Weights of a small mixture-of-experts language model, trained from scratch on English Wikipedia.
Experts: 256 experts in each of 4 layers, 4 picks a token.
Below are experts of layer 3 (counted from 0) of a mixture-of-experts language model. Rows are named router (the router's row for the expert), gate (a neuron's input weights, with its number), up (a neuron's input weights, with its number), down (a neuron's output weights, with its number) and show model dimensions 0-127. Each number is 500 + 40 x the weight over its row's rms, rounded and kept within 0 to 999. Numbers have three digits each.
Before each expert's rows: a language model's description of what the expert responds to. This comes from a sample of Wikipedia text that the model never trained on.

# expert 53
Description: Pieces and, one
router:451506549545485413463515481424555407516564484480550446462493520413522422496486474524537530499512530476444476493506453552468446544471467516536490485497552516565480468517552433523520514547518455482519452516483501402478550546502459545573513511493484505450522577594531482477479457510521535500450442423460547483501465548507491568526536507479507493512510449471476483445525533506568464550552
gate8:465508471500574475482503528500539496527480445522580538557509539505556464593545479508495519565433505483446543501458487503482491480461475491529421420495476452518550499499491429516523493480567523393484533459505497517452450499545490554503486470495514508513508500523500531567469548512592503544519488421492607444537455584580481544481559495534506446510544510508477486504450500516527477580559
up8:476492517614452504537543457446495462491501531476508585457542490494453470535434397494447548465513454550420500508455466465481505498485473443593508530509508535493545454501529507455422464480584466503511481498478556454521445490534567490534531469507507483427435576538495514468467463479481503464482527460551441532510495606495506466511504508496470550562479456535544473505514455468565499521470
down8:498509463495515476435436474481512487438492495585532411449469491520510528511454578498422494567550478474512487493552423519458524495466515467490510552563436523497469518470525548474501512541473481524455450522519469501438503525503504476545468436471479561430498516543489455497456536534561485501517527576452462452519478565573573549524539419500501526488493534494508554516467615505504447477582
gate9:506498469497510485593539486518525461518535438455598522479510536542480459537548511505584437483499488443486438445548482448470496528471458498534459534483504533451539531519525534577539563495506521509539535496410533474495481524515468501462477507543500541541557443521584498503538422450469420525555554539478501548476525515533509462476471521412426525503427459526506500552463408545518513528501
up9:453514475519593446463498465529493497498425488493496531459497485533475476511507541446492570493469453462568469538542540421451446539539498537446443503518550520514441498444573470370464500524475480499500476514515552524507474437526496511548473511485533474426508517544492504473506503470549507568496448407514554575494398522528528499431551458479492489529490568520497548452437514538539504511527
down9:470505499528445541494548507571391492456549520547473522512450537497477432511528474559509496497478486463519483460539502476517467495519411556558579494537479551537505440525484544503562508508532497477533521548562519542467477570453465468515523512531500551526481526460482417485555527433405574502529550471466476463487483506482470459539443443588542520546503515475476448496561522408491506524552

# expert 31
Description: Letter N pieces
router:431560543525472485531450454468528459497547485448532429531460508463516456451483446480482612523472537535563528475472446561454490468555531551491452480546549540525519470509517512516592529530516518478480474522497497447460535510524498498535575460513525511459459549615534514457500452528474463464477495506477509485552491509525495515524524516467546411430488493474459429486573552493608480481537
gate12:471512480530497507477457488510499512499542470411447507503454544505474516522446535467527566444494532492520460401563596493440486542527474423483514511503526485473499497550507532436585521545528566555481487535417466520483536530510506507487537515478497501554468466556551466454507447518439425486471523521495564467430527557481478487531573494422491490468476532479500541529520548617494453433525
up12:591530507519444406450548577470459534477567516488519473518571506521529507515539481522476499514514473478423485485430493395426460554456431468504511510490526492526483526474522523538526485464541469492557546570457482554518486497472562552446560547466500517511563533478471521453453553486509533512511490509466448507515506490476437512479500507524512529527483556469515507433434546556395495556422
down12:522467502438469514557480486462482510484546489537430474482476584505453513528545489435468515481483538559521533444571534520480500431459526528529514534606522401438502537472522532441519547490462523487463538580460514501476528483489477523420474553492496487416468471492524533542527451514447397550526478460554479521473460441422548561538461455461440486469543492476523501524507486487483511465548
gate13:520543476522504594531498475514495510511482484440501499506449531503567426455515504533493528478465492490509476583450437536491522484489478463569504469437538474540497469524439529474558467482514425448510470518518515447494545494551585557465507501487485518470420583464532538496465453521421425463493481572428524488481500520522490500405486452456487431408437502532561482546447525499503518457457
up13:508491503475533555505464412454467501586512443506559456505522494504479457505497510560501472496527526519464555476481535481438554488488501433544429502371522440536479453488440536468497552424508494448519473569479459467495578437524542482563524548532510550501527461482474549495542522461464519531479433548458513452454546487587483508509503457434528485525421499519495461535432498542496535529464
down13:505540419479536516502558546509509488450481511465433472479478501469525497521559494456524557462500499540561504506511372454489384516511496518524536460466509486477530591556535468462460421497495498494545494520498457433437522480475511515477526475551442529443444533490493517515498527521524477489453478574504576499478456450546483528513525513536464590473478568582542454437529460551473435504508

# expert 32
Description: Descriptive verbs and met-
router:501563588504435369503494439422510480520513526470520455516501487442441461459457478472521586553492552473472550531501458558479483527509502517462481491530578528562468480488534472530489519501502483509533540506470447465533544516517502552534561505434479551470531535593470558422498461517509543483457454452532495492543479465497472544553493457456564445473531484562439504458578515469527495503492
gate1:479429509525507449527540481475452449497508513489508514468484397501481526483551480496469520555478554534482518547546521547482446494494538496555477508479547471567457491507426560517444559565456498425489568474489475575541572518510473475478432527454493479500553458489510462569501517615462543432544406476523479569535501494486511529484493501487501495585484456514432452531565482502515509561525
up1:521543528538524473558494571476481591537482565547529555546542495472564566485571507433518514475526490483442479502485548497523428591517509451507428508442468519531458516484493506470458538587505492460479528502496471446498518455524488524547499460478505485554530433526496519502470512534617569524472532573543543472499494479575545500512525530445534535471591536488535436545520555487484518541504
down1:506543434479535507482476476532504467561516510529508529477487473525444497460520463504460550538453440489439494550596470524473540485514513490471535521539468462503490498501494534518483520554487505525446458550504479460473501486504605492557523440527458577531564392625540486550476539550509501476610506530494544523459516440528502462495496544457490486503547450547455465493517569413497433473510
gate2:444533491487438498481454495508503529533466540444521501529522507492478427418507524476498464473450520479535479493537470459476564438500492463562490457504507502580412541532541508463555548514519503491536525517494511442485528548482575535477498460460513556510500545525481445493520459471511480496487429471427590519464480480569532517538451430446562506473507527393550439457553424549574481494441
up2:512515459541513497482482495516453521457459460546510530511567506456534540449453400508534514513465497431465497541536496560523544512504577551411502549475459484510510475536474479524541519522510609507466511561490444504460453499473495457506428549520507505473482553470396454550483506503506505476482496526515458505517540531517472617535556543461559500492591459467499482441562515480564577536477
down2:446538544589396477472479535529523492453448485539522511488554498533488452514443456568518516478448499442507467478466483519468455534586467475515498490483479524482493549569582437511531517521541511433492528462522615490441515500516492535432602512545507568507552479454482472404457466532498528446468463480528529520471490405527496483478514462503478488541526553493507476476485430463493512467525

# expert 43
Description: Is piece inside words
router:474527512480474497513450406466522423548473532468582494554480388475501519469488425486539611533438559518450557452467505529460522464510507498510479477510587525508498472508509486503503569482513414505501507528488470424532486566559479506513518518481520506483508544498446490480447411492492507448466467479498539541566475530499457560535485472503487474461490486524560527470548503481608437440485
gate1:497496542536457524520555501566508498556515486457510492524594505464515536560477531464486530553480522493521501500414464547492562464486523508527511438497480539482469505546492575501495479605457513462498535441499484500568511542536517459470544591545455439576526491463498511469532463492484518459449501429346548449483571506512440511474507492543490476460496485510560527475499520479487522534408
up1:490506409552447463518444564541508533460543461476559548476482477527446545431488539479504521493531486498514431450471521566489497519490513509484579534489511530454521455525511503572589434471554483466468494500499503473552610396528430562470491499493485465505543452515523499535497467484519409456514521487506426494497489535581463514470498470549539444527479554463465496478533566498556519542538
down1:492538553533572528546520459552462506460481511555486512519538471533494554518541600504524519499507506527490513467505450441488538518504493579419529512498498513548560454547573420555538562468554549468512438504432524583552427462534569535489551530555491547441421535538512520540438511512467482486490498541506489487501503496526531482515426483485505554541534531562464480529489492457430466468438
gate2:425466530445535563524554541477489491559496524504522542557502449496496493458537515467517546541463529467456565503472572436464520544538539536471426454456576495505502496544542476508546568468534461520509490512470492491592511504500455512489526428566596490508515457521475514531488437500542498550549501517458565526486497450464489437390471494449429441511464461560508522468542522485565480533526
up2:418477477473460545503468436459466513505516554482464511545473497380484494494491466493506481562527558477577541487437498487504524582510551449525417455427474532534490453462520485450501451514423529521527494529445500547488546447506598553515524450411450448442463496504466479517573549556484508563555470578484476453552452484463504491522486475472469473551472503490524518490514473510532485489479
down2:523466553500470539491489530545432484460456524502555412510520518516506527466486536538424504487514471544461566524545495513515548400482468528504516539499478542451467554454540488431503552523523498419493480506469486485518434498518544545520544468461418502456548457475399478450445493535531522525557535513467518519462460493534532425515518539500528538498524554379444503489450473525445412542502

# expert 62
Description: Vowel endings in names
router:523599535467494433475488433480543442513527455462568428521486544464509481501477498464574602461491516421453507539542510591457424501556544506528469455574560478529515468490548541484489555421481492538518497433474455434501519520539488566511519522454502550501550523517491487438498469502531514483468487535550539511549494533481484523549469521503518452526580442499498568486531535502503463502433
gate3:584480497550543603522549480459493576510524513486502522539448584449520457499475573488458428442518425532491517496516534527553478514513554531479485490522567580542511463468506494524448417544518480538588581506506516461449533449519508506459524505502461447483447504455501457531557556524516511477453565519485472479473464467466552543474489514566442565494540480472486495526520555543503462436493
up3:501472507458508498479530460424442578485514493506587506409541508521561566500512494459510468535479480518500551493503506481520496479529495584534547568483470525498477567524523462430413528447458535512436471477448520555512501529465466513579503485487491447480570547514453439509511511498515518434489483425567521563474520473511534547413552513490413476541490561490467499521418559508472457463497
down3:492455534502503519376549527514494520553547514447500522485417442530513401465531449524461510484488536515542513496475529383515523527447519515412461512474471508505439460556516502448514557491512486492428517547501546513485486544445456445473458450450519487535417495563515558550502449465538547505479482411529444549516534508503547522547512505472484441506458467525517439499503512563476509495548
gate4:560576539485525459474533506475494510433532461563438451464517480558530587495495496465526458516541486459515553479548561526529476477496520484589487458532519541467553495530469491452505498519577528543484453459476529447552470500455493529510543527465504546560453466479441539465416461532504530495612545500522522454465545496529535472476554533475517513544525452531524610526448558514466564521459
up4:498503498540505492481537524452443532470478520501510483470445567555460486499518470487542535494460503475439515453469520467532396452510475541568567550508489552554498513552486489582530486524460485478434547534482504546588463511481481548531512428511509515497494552559584513461491478404532562411563461500493578556516469492429526490524513512512495485513488506453485547505453515579585513450549
down4:535513529485485552508470506539490482498597444588551469448530468563528542449434515482518553521496437474553482485537493551514561470484512461557495470532460470502536500535468465500438510487490568545506471452496495441492483416500404529496510577548481506483505515403412486493456494554511442532559580510465511470508510541478497511458533513506474559542526458601478564464509511473441488541513

# expert 16
Description: Greek/Latin word middles
router:547607537514501463440456425493486468566512538444539491625470440483442499430511432496570519555521592492496510510518462532488501578444564528494524522517567509537507485538532536517477487543518484486493475455508445484503511500516469508478539461477500519510567485473488509443495538521586512480535471559497524508545492502528478524570486473421488404437514477525545502447526467468551453496549
gate1:553456524467490549437494471552515535441496500491493528552516455493532509521433485458568433545483444513500513480487468555502477508490576528441503487484581471500485499546501545460494497522537510512498542466437487517516430515572505482541583544473535532494552485486456453470481537492549498475518570518479515472507515528504505472465546405491464534602560491391590496582518447551463518456569
up1:455490480487458489556577485541531524520575518491469506482541488603554586424578532486547546541507553483478425554499562546483520550472461506495493568545482491457455492499515487555541554544544430516548494549501506470443516528548485493470471474488517515463472486531561512486518475425475444488509486489562479447483494480502429548538532495588446486502528572485527558501413549476501542476472
down1:476423467449522511527492500518516459513469494549448478572489576496507534546526539536474476528565458418530495456454511490602454403449490462545500465521549474486531496433532528450503471499501510470423531483457473522461481463419499529453504491501474456470564555494523468516502537504486557446508516469482477481506492555492465549524508499493510461431579454511476483503425380509514506548599
gate2:489528450506538495544499467564493427535446435499556489516622514459473553435538494532543517582502456498497500470423520535542513520515504504456479507456427514540528516414517537504471526435473485466489461480472526476503523529528409481487550489507490530522566497427581531514465490477587498499501489478573486522456525527461494478534553471455456531603506436509515485517486468538463548489416
up2:492441513504503444527504495579429458463516531501474500496506469575506495520479511510499537422526466515562422481553430526479482521572475610491464528499458521569485542518527526528528486498440410493509457526548404547528550520435500500475505480508518484492502504482565429486503517511520443564478466483470492500491485444490469447465533477438539564567528485461423485502452430485507396528519
down2:504483511453497513455463503480470444499508466499484531516493446476510430434525518533543498470433508491485524551525484478554484589482476463481517460494490539440528523513447421529529506479537512504458494582493480466499492457458599445460469549439544489436448454563503476493485445607443529458443463501451496532482474554457478521503383556553481549456488595506490465449483519480491540552495

# expert 9
Description: Slashes and naming words
router:537511534508454424464450482483520518537508492441575441509520458424486414516491410495480505516460552537488525501485498576495464520465508493472503512496528489530453452504542422523580578457535518432531529439562465457515556465469510509519538489523475504504519537564497497470525498526460479488482505483532473540511585508462504530525546524405527445400525487497485398465591499497548484552533
gate1:569469536403562452551486413479521462492449486478530557473547503509467502420544501444433459471472547567488460498540511514491456536521540494481509478513472494516458499563566575479478437455471510450539445519574495486512519499502492514585545530462483586461551505442465448476531467540488513487543456466521443467502443535454518460499501527503424558482451519495470475489533512497559503596536
up1:507457557512491487502520506469529499501538538459444522532520442476525457471552568509540463442438540598516469481489480435487505528458472477479562505428462546499409495498546511466521540472448575550479496479575532526485474483461523456438529531514468549510528549450513473404543475437411495424499547535529471460495524527547517420461402516505522490522470478467550460476503491499467481555547
down1:520554551470486484470472574513443474492548503499435534478550524487477487517501460533530484533477479567508464558527510485506488460558527486482487455525520545457531486472432471493502510564492537542441541548528478533455574615457552576463507494532436460518495423455502490488516470545537447518487499447467503478429555540499450535487478581576501501562473446496433460478428394463510506474481
gate2:487497523526502471405551543507531514480519480415447506549552505468408470467519476567440498465470496578497505514465501538455579528480485532463582513536536461473546481514507453554554483473512523485492538453521502473470535439531542499490453532486455436493428442502478481535470476492500557459516443461543503546503560524569476482458558543439463464542467487452579558440495540417457513504463
up2:515483498547473503423480511484485482508514527462522516463411512454493543495480465544545468607469482559504482584415431526470525492467438485505536490507572561468482468464506466525508525458539499465536519433526492446444507451521461528503511531517476431451504505562557421469525519605572512480474421534477435565522561488467521484512481480456447466539537490518572480518494451519553513465537
down2:493539455426508527468495517518475454558479488525562453527460515550503499519482385518459511526409518505429483474458582533503526482544537498554533527531499514553535441527521565513523515466477499513469449603504432494493459450525455494525500503526509474435459508440470513554478395477457470491492547506479552491566526574503526493507574480558550490553493466551483486445480540500493511581436

# expert 51
Description: Inner consonant fragments
router:516547569507502447472459468492600447503531521481565515533478521499500520449478435522498539483496543511473604529492410525519464471514532506479439510519517515510535498521469428500529477508495481493478471561484500406510544500575498467539549468488545513525542547548522528439487471510569574461481496520533526502589504486521621531490504528459543454418567544478447474461549449480570484504473
gate12:462462517503483479522488472460605456478571497590503509493513491526566476452487426487566497481470524564549458501432483596499472481507452469537435491507461494459508575560510425457463525533558486556475534527442464520469476492554503445527495462489549507444391511499534508515487544510551533430513515485518438431422400461455441484497484495494472483471546508527481483506477479519511462501503
up12:536483474522471430498517469525510525448503501539456520518519479506489506494537455494480521485509455600513481569515443489528508490541548532502536439464519502462522494498573497563557452467530498583480475482568444389494406451466426469485416522509521504521531517523468442453477527534571473514422489508493490489518425569471555477513425584591491489517506456496476488511514498559481543436503
down12:513459447496511516497482543517477455596502535522520442601438542481427528541478539554487505524483497462469502509531595523477486490484517523489553460577510518548519513470483512474472459489525494410537545519495515556424542494558496527456523583456521597507496526408578457462465446488502497479529540463496526412475487481551546507494547470460525451480478553493477534481472541493521569490571
gate13:513588412516500422513525441512515494487517518506517524500569545543531472530459467480561447536519479499508541466532501542538487458501480488498404552470473447513479454521485452521533449492489533493499429562581624442453501555528522478530527541501518471469501511464592493423451461499561496488499476545476592470558443494472506542494527480494513536551478558431493447523453483538538498473478
up13:511547482489486489497497480534496636524495512564511452480491500525526544462543462529484534558530582477495526455463435502524507447482545489557552498513568508505535426479518487568497499486436561472430530438488451497563393483548506511481486449475477541549537462528596546449512538437584484550499461514545540547495502496539500554534454517510509433484446519484479483468534524526490532549447
down13:574472425507499529543481529542534515453533555502501507505543511588433454429537444483435458401518523548500524444525525481487529419551485538516524488512513451532523492445481550504479576580520486481466521553569421491540589444472504497434472528503522514500506496516459564531465446500515502548519429525457577467523476486524513470484563508454481501451485526487540443424464514490506492516547

# expert 42
Description: Abbreviations, capitalized openings
router:472538516503417446514501494405483509509548486451477494480468470456468468455429477478536506488480593500491539558509369502522443478517501548473481434513546513547536500405517440527483493501516428472517504465496473509512538502521455492557534496448435502504499530518438526449464488526510529483470423506494503501513442421532478510602518456417535463429525457523463488466561443483521451482466
gate0:451415499571577578522498472522520552522527487537541515501479488560470540462484473499529512463518584514552448468525497484501517473499479421476454508440525558527512514523532527486533414475489517479437466470531549526483561529508517553503522488518591494537563540434430465531481562527505396516554414512492478477409463477448475481524521471472481562487422455484490460504491434512522478522520
up0:554516578502531551509502490549508559467455508482514492476490505487430537465512554509544563440434507476508411496464504537495557532504502492481487489500541459461469573468555500513518495526422451530450527467427521481604504540573418504461514561535459453538479583467499523587422510531490454501515505499491492477479583527516511524524549554491490573536509427564483508480518482459516575492473
down0:506511472506517504473490539500507467521497434474539506572463494457474488545505485468592407545531485468576482449520484512476500536553441489455533463555463480482453493580506521518491540337491534416516460478536485424567512472478468501529497521541533482548468568509585518468561500530487575528438478528489485576465467504473494447439485511515496466519487531494519520511515490594474542484481
gate1:592532500555489520487479537472493524489468493489531458416487555459439502486544522563452487529573499492497590501508496540544499451481479456505511510551430505531523426451533574475488400528443457552472440500523534497516547509496478520532432492479488436532512544411524498543495524519483502470427519517406478521511519487549476457476513496425532548461479406578481537540485532476457489554500
up1:506512468492557537587503404529541419498514416509488523480447436557473508485583451446492559497469559544509514517478471536492522519489420466512539496505576466561504517478560495495467493479512462512507584541461493482478516506533458449486481526483503561551578468485512515482476510574516527462559454450433518496596457508440488477557479486472527502530484484526513484428526546522466501582425
down1:551458514469475502515502469514504489532533487460519574517508511491591560485471514477481486585492496484502534522544488454521578497446521485449483528537488507516505514495516449526641518497425493578563483567478489511512503544561487488494508493530512457461475551599516502505514443485513525458530513539571444476434475616521450559432526444570491459482517446463474512479462519488505474425452

# expert 52
Description: Word-completing pieces
router:573601575507454478513446517499621473518536446473549433498476453465522500473477480474496546458490543502501502484517416542501468514521529555459493520559507459504492505457633504529507487527537450497571458441424422464535554523532506516522544483458439552489534531523432468465453495458464522497447490462573519533515534506475537552514533522551531497498550469521512452488537515523496471472464
gate0:499550467466478495513548489517417494455544502575529513542572467485524450496454463430469511478415506461441453467524467530517404451473483561417525445533446451468542440534547503523594514456484472517547515493448515531508572571532482479529542452446447491446505552462536450571446513510489497539470511506444488519483495514513500428517479532496507496448533470422519519482475549539473448493463
up0:436481515470541546492490485551496466516488482470512490484523492510494437473574530498472507550453517460456425479498490503522543438490534450449578478477552502475414436529525416457542493452505494481442465490482479511458475440492493511479544556485437504518531504439531450544567449540529513465505547523477504494476585503445427505497480513447558455458412453486454577519571382505486530531505
down0:460468476499509523539505531556575498581546537438492464495571482478531429415506458484498481514462549482528478417495488388548519492464593451471478449469569490461492468545532483502515484540510488468541631497536477489452462525511492468530583457511434516484505531497429501553459543527517496460516490506533495510509453456530595437466474440513524512508526524492512476492500482473507412507483
gate1:558496499516481549450466556591504547510519532468522465564501549500455479482582481446539530490514503489474518498483480557547555486500514463520488498428485495480519484488602492509549477493506507507486529483447422476615540489503516524432517552513519524501533513457567474472444508471444537499531489480445485546444477531539559516425482500550550410479470517497582451565522475464491602438459
up1:496525514583518538552516529406537487499516415484512539492484508457540487551539537421470488481515417520509429515606499458558513551538546604533489556463465495490502484480466440528459492503463442550472465436531565461486532546484491517524492479472434536470454467489424491570489485474537469470566515516486536490471509493508502516507533521509523554521426467516486533487455534530519406528417
down1:480507516475484502489551571550522524490527509476534502503550419471517467540407532572515499523440473511513505477409443476509466432540498474489517464554401459502519505433455419458561475544526512448521547514538450521540413458437527444512508487506486486471450522492570455510569444507464537450529517558536481465540521466511460490536537511438514563515429473552524517470490545482496555478563

# expert 34
Description: Foreign surname middles
router:503578556490462397510481513465538471522500470453508487521454535419441467424439480452528583481465594504494467587490451514464457502505514500496498485558594513539536506496544516564466521500520464454545555504543464488510547484523500505477579512510534524514541546511420482472498448512489477528410447476530533516584467505490533541542477435465525456507530476493471529462574443534526489480462
gate1:476459451483547543514491487528504475489459548569518514543577483509490515570546472555470469587527512507530515535512564543494464507574554526510547553550480513516462527525578559489520500521514476460485532554535465506488512543522545538455527500576489502579477587514466550462527495537479537533438483484408490553475468484396542516431495512454534437453503475417478473435513505508495471491582
up1:471533477547492527491531451490523507553515510516518490485581442563534523530486447487495462485476538517458511506453485512489486447474522517527517524513528570505543521492524562488555453481477539502533432435490540466533506403573421539486569629442482535467442464535545593520477473461487454489564514512516506506511431478490501431486539595535483533483476424539437510524512520497572477551522
down1:488548550457508434490528469500499514492481502536494518469468390536525476422498473491401508512519454482536550509576512476461493496472515509516454507394445398494495497505535463476529516545521479467525494474503530525451477493419571424452423525588433460480483429505579526496520519511481575563525501559465480508523529437473488495489455532422471520490523520481533574547516503497521544506508
gate2:436510443492589559495534501542446504527498492495470444404455497456462486518455451521502500451455514567512420454475474566487517508525531461424451534482522524539494548535480551508489526529448488463536477489506504456570505471456442463524518520505455526566408538446542447495553502540543521494547566523500524497508500464515441452490487535510440497434454541484474558531529513535597536411487
up2:516554489525509489465510474413505459534444435528537468458496574520432448558551506533483586522453533500462478496563536495591489512458526518517508572490533539508517507450482551468529496511507499527453518472479502422549508510420593484458497458583489470411548447500524544489442473500416509473569526457497441552527462491470503533455454493497534482495502484495509502527477497383486467513457
down2:469540473491507489451579524494502507502469476456493575514501511448508472384525482458504467513442515510572518544441554466469404490507525496456520575494579542486553498509500506574532470530480441477533505619542475475474463502509532553484512548505476453460444462457529458570506504465468452567467510523546547536510490500411486570509493481491516495472534477432525431510462495529559469477434

# expert 55
Description: People nouns, table cells
router:502570575507438362513491447426513491509519528461515451512501483455447472463458474471531580550490554484482540541497453548475478538516495521461480484529578521565474488489530472531487528503525475512529533497474448464518551512519496543539563511438475544469529542593476559429483459521512552464443460446543485489540485461508475543552503449454555452463536475565438506456583522473524498508505
gate12:530497461491483519488588545569497494542509405474593439560561563521564560480583443491559511504526482512521504496546429436532543421481477536502473526534474514533502493493549523494493459560481497531452496499441508423497481474518472485457433451542430475516498481447510464538482490489479492462502506450436511507503539501518517518523482593523490543523476459432502497444476458516549466385481
up12:460446436429505544475453524583502543460442491499610554531474451482498485549554558466437485503399492544554450537532539463510528532450567435501474578506488510472519431410461512519588518496450508509514472472498493531469503498506536505480449497470579506508494477489510414525518528545521493519480482544503489508535507465490557570485506471488509441498542423473537531500482440495522521545567
down12:482538413555455468496480500462543504448401534485485506495516490508516544464478466547495490506500476538461477537537501547537486501491447489565503431435576476525509449526484559517537525510505564535498476436498473524507512414486433445555512533587470483564464500487482457536531520524529508553554440493508533454514453460521431410454393533508425492545529524492482566495542495487461505467424
gate13:521540571527446531474481463533521511504631458511481566542494516454503502493541465511520482481468496465500469430439483493494454530541479594487543570460497466449473501499442548548498465472537447585522489514461506538469559505470476524441515432532525479475501539524481486489385558475480459490523547501524478415460574510538521581461430492515453453563496548451520520467505533550516524489504
up13:528480523408499482501500532484554450494524588473441524535580502508526545554496422507479509513539529433514539478582503449543532504553589518560485480527483397542514491544423542539553552547501509464549426439506491441492467527509516494447543512492508484489567482534493478509448499471470471544547529478549559558503531539497501401509491513489503450450470473547538549509553506554481529528465
down13:513518422500507443551423481480533453513533458489594493521482476523456553480473527513492499466484492489490509504484555522414470493467506496463461472496421456492481574557520431460536454480582542478444528442520482500432505489559481456419485521562575486501527476410489487499514458498539507500557482507453520481406516508512500425520451524400554468467545439502533503545511575494516538529502

# expert 33
Description: Determiners, quotes, headings
router:500570584500434363519496448431503500511511526459520463505502479431437475478463471475523585539490566485468541526500465558475471524524499523472478486536573523562474485491531464537486514503528478511533530509472447467528550515524482545530561502444482544473534534593478559431486459524501548471452461453532487502546479467503465539565493455449546446476534472565426507455590513479527494512498
gate1:494425581518488488552473481526521409598500446519535506487538501504452504490557490514482524517500540529494494440433416536471546436486508508475532505541569535491553518497555471515427491549430495461540510535476468523491540441578444421461460503475472503512491455516451513424486491545484439578481590480464525551528510520491533497499512551505483473538504521563454402443520442498489516492496
up1:478415514505532540505506495525533494497517455517509547494454413526517510459481520552502569494536535461502499520526453549533535590535542496542557518528508499477522492483613473536445485533446528411511494536532494521404569488465443472541522490506559430491533501443476522485480480572498440492485496470558462549484493494473524517498521509497406468482505542501453525458461386566438436552480
down1:489555506485497426435499466523501438562511490542487462502526528396455545463531571519554510494472541498481542510479496508527508461501549498447489477490574453491472486526488514557512456441458459508430502484502544473489515601500487550498525539405471540494478517511526507469550537450599401536492519526558584481503489536494495463521477507521425548491447491490532421496526412506558536555467
gate2:474523452519491491515471441494544562524513527479485532450501513456531482414529536534478495510469525449446482473528479499502403507538518557535503417532461500476593459557407476541537467492478536420492575508495557431440523492563538484542482465536508491510567502506504569549561495601488489489510495539492455562478423508520545513475462457435501483505477546474559528482557499539482456501428
up2:471472467468547511489453536522484491519509486534498559503482469481536474490537573483478478437479479420430537465437601467470515464487494458530479499504424557363531427513506477540509472487542474477493563468526612458452490530475545479534441520489461427494540494496517524572457487545502451491508493544534440500482456471554497489490505488502481460538542483400572442504466494551474549508515
down2:524419481437469529495512507489505492440566436541511490596515489541534557486564484483504484492563518516497513498612466555496517485419492527459497521514467499457548523503574501448500487587429507500489479546455510515442510477463438521421423509590451443495507470491471525567414497527483476506547559477533548462529491544491490546526494511487488543505501462438539526539417491518526448552494

# expert 50
Description: Time and place nouns
router:451503621500379421463506486468477521498521451471501492521509479506473496475497466460514503505481550479497534631500466582530514515455523501503497511511513524519504457467516508508537508512459548522528459521525504471494487477480535594528499529497519537531544522614489524433459533475444500523399522460534534521552520468509500495573483495484526469541628486471466478433544467487544536558473
gate2:448526447484505443482537453467497511547477520489516519565525486504509619479507519543573478592477504530542451486454554469501546553472483477439407531505437542509476510449531515549539447525420471512473488534495476486492470487537534439531468517496460473504551466510625537459522495460472479515512516514439534504527567536419506522467480545494462478545475563496489491518583422482450529547543
up2:513543460470468516445482541543552519471526518477569477448473439488557411552490510532469459452488506522475495479445428471462540455438417492556560526539498432500578497473424460493526491476537471520443520483548544486531487510474454504433520489522491514410456522481543511477511513534468545523505495556506501559438504499501461452475491526472455427492510580539505619479454495555523422477479
down2:518449527527588448549496510473477506531520492518436531553591504543526463449428577550451567451495512490473469484490503513499544533509490478504548462463534557484486509494552511494441519477539536503568499461549446519501576419505417504500507543482508459495487448518420493533516536376533434522488499441475527519539508554529513533465490545454575571551532530437529512473474452451506509514512
gate3:423481508476448492519493501497454479464564482455501490542487505465465464541476507442515506523545404538503503515578553516513495502512541552556461498520478470487511502469476528463507510451453553543502432490562556494479529511461527451581584470542529569526530474513569526489533565471473466550518517427452509458527387448537531516510441525520532517541558423463537478486436567496551567479456
up3:521479574487526494530473510459502457458552520489420548531519491468528488551506563521473551472484502451412502466548496516535492513593477477410532412529493506495535472531512492526534493423436483520499488494436535481528480500478491432524602496473508455486551446509507556514406451512481473491468460476500495521460506443510494508465429576540421473519425506488539563528575505472557509458434
down3:471534413540508515506526521477476491458494467482476515450480464517493487466453457592542455518519486515549469471533530525544547521504490509521525582489536565387456509456492469547460489460514489508522569479556536517458482560452574547604553510489545492466468404506528521473458476476534496573513510542450454544538536472489468429399502481512545510487538482479434467494456459477508527579506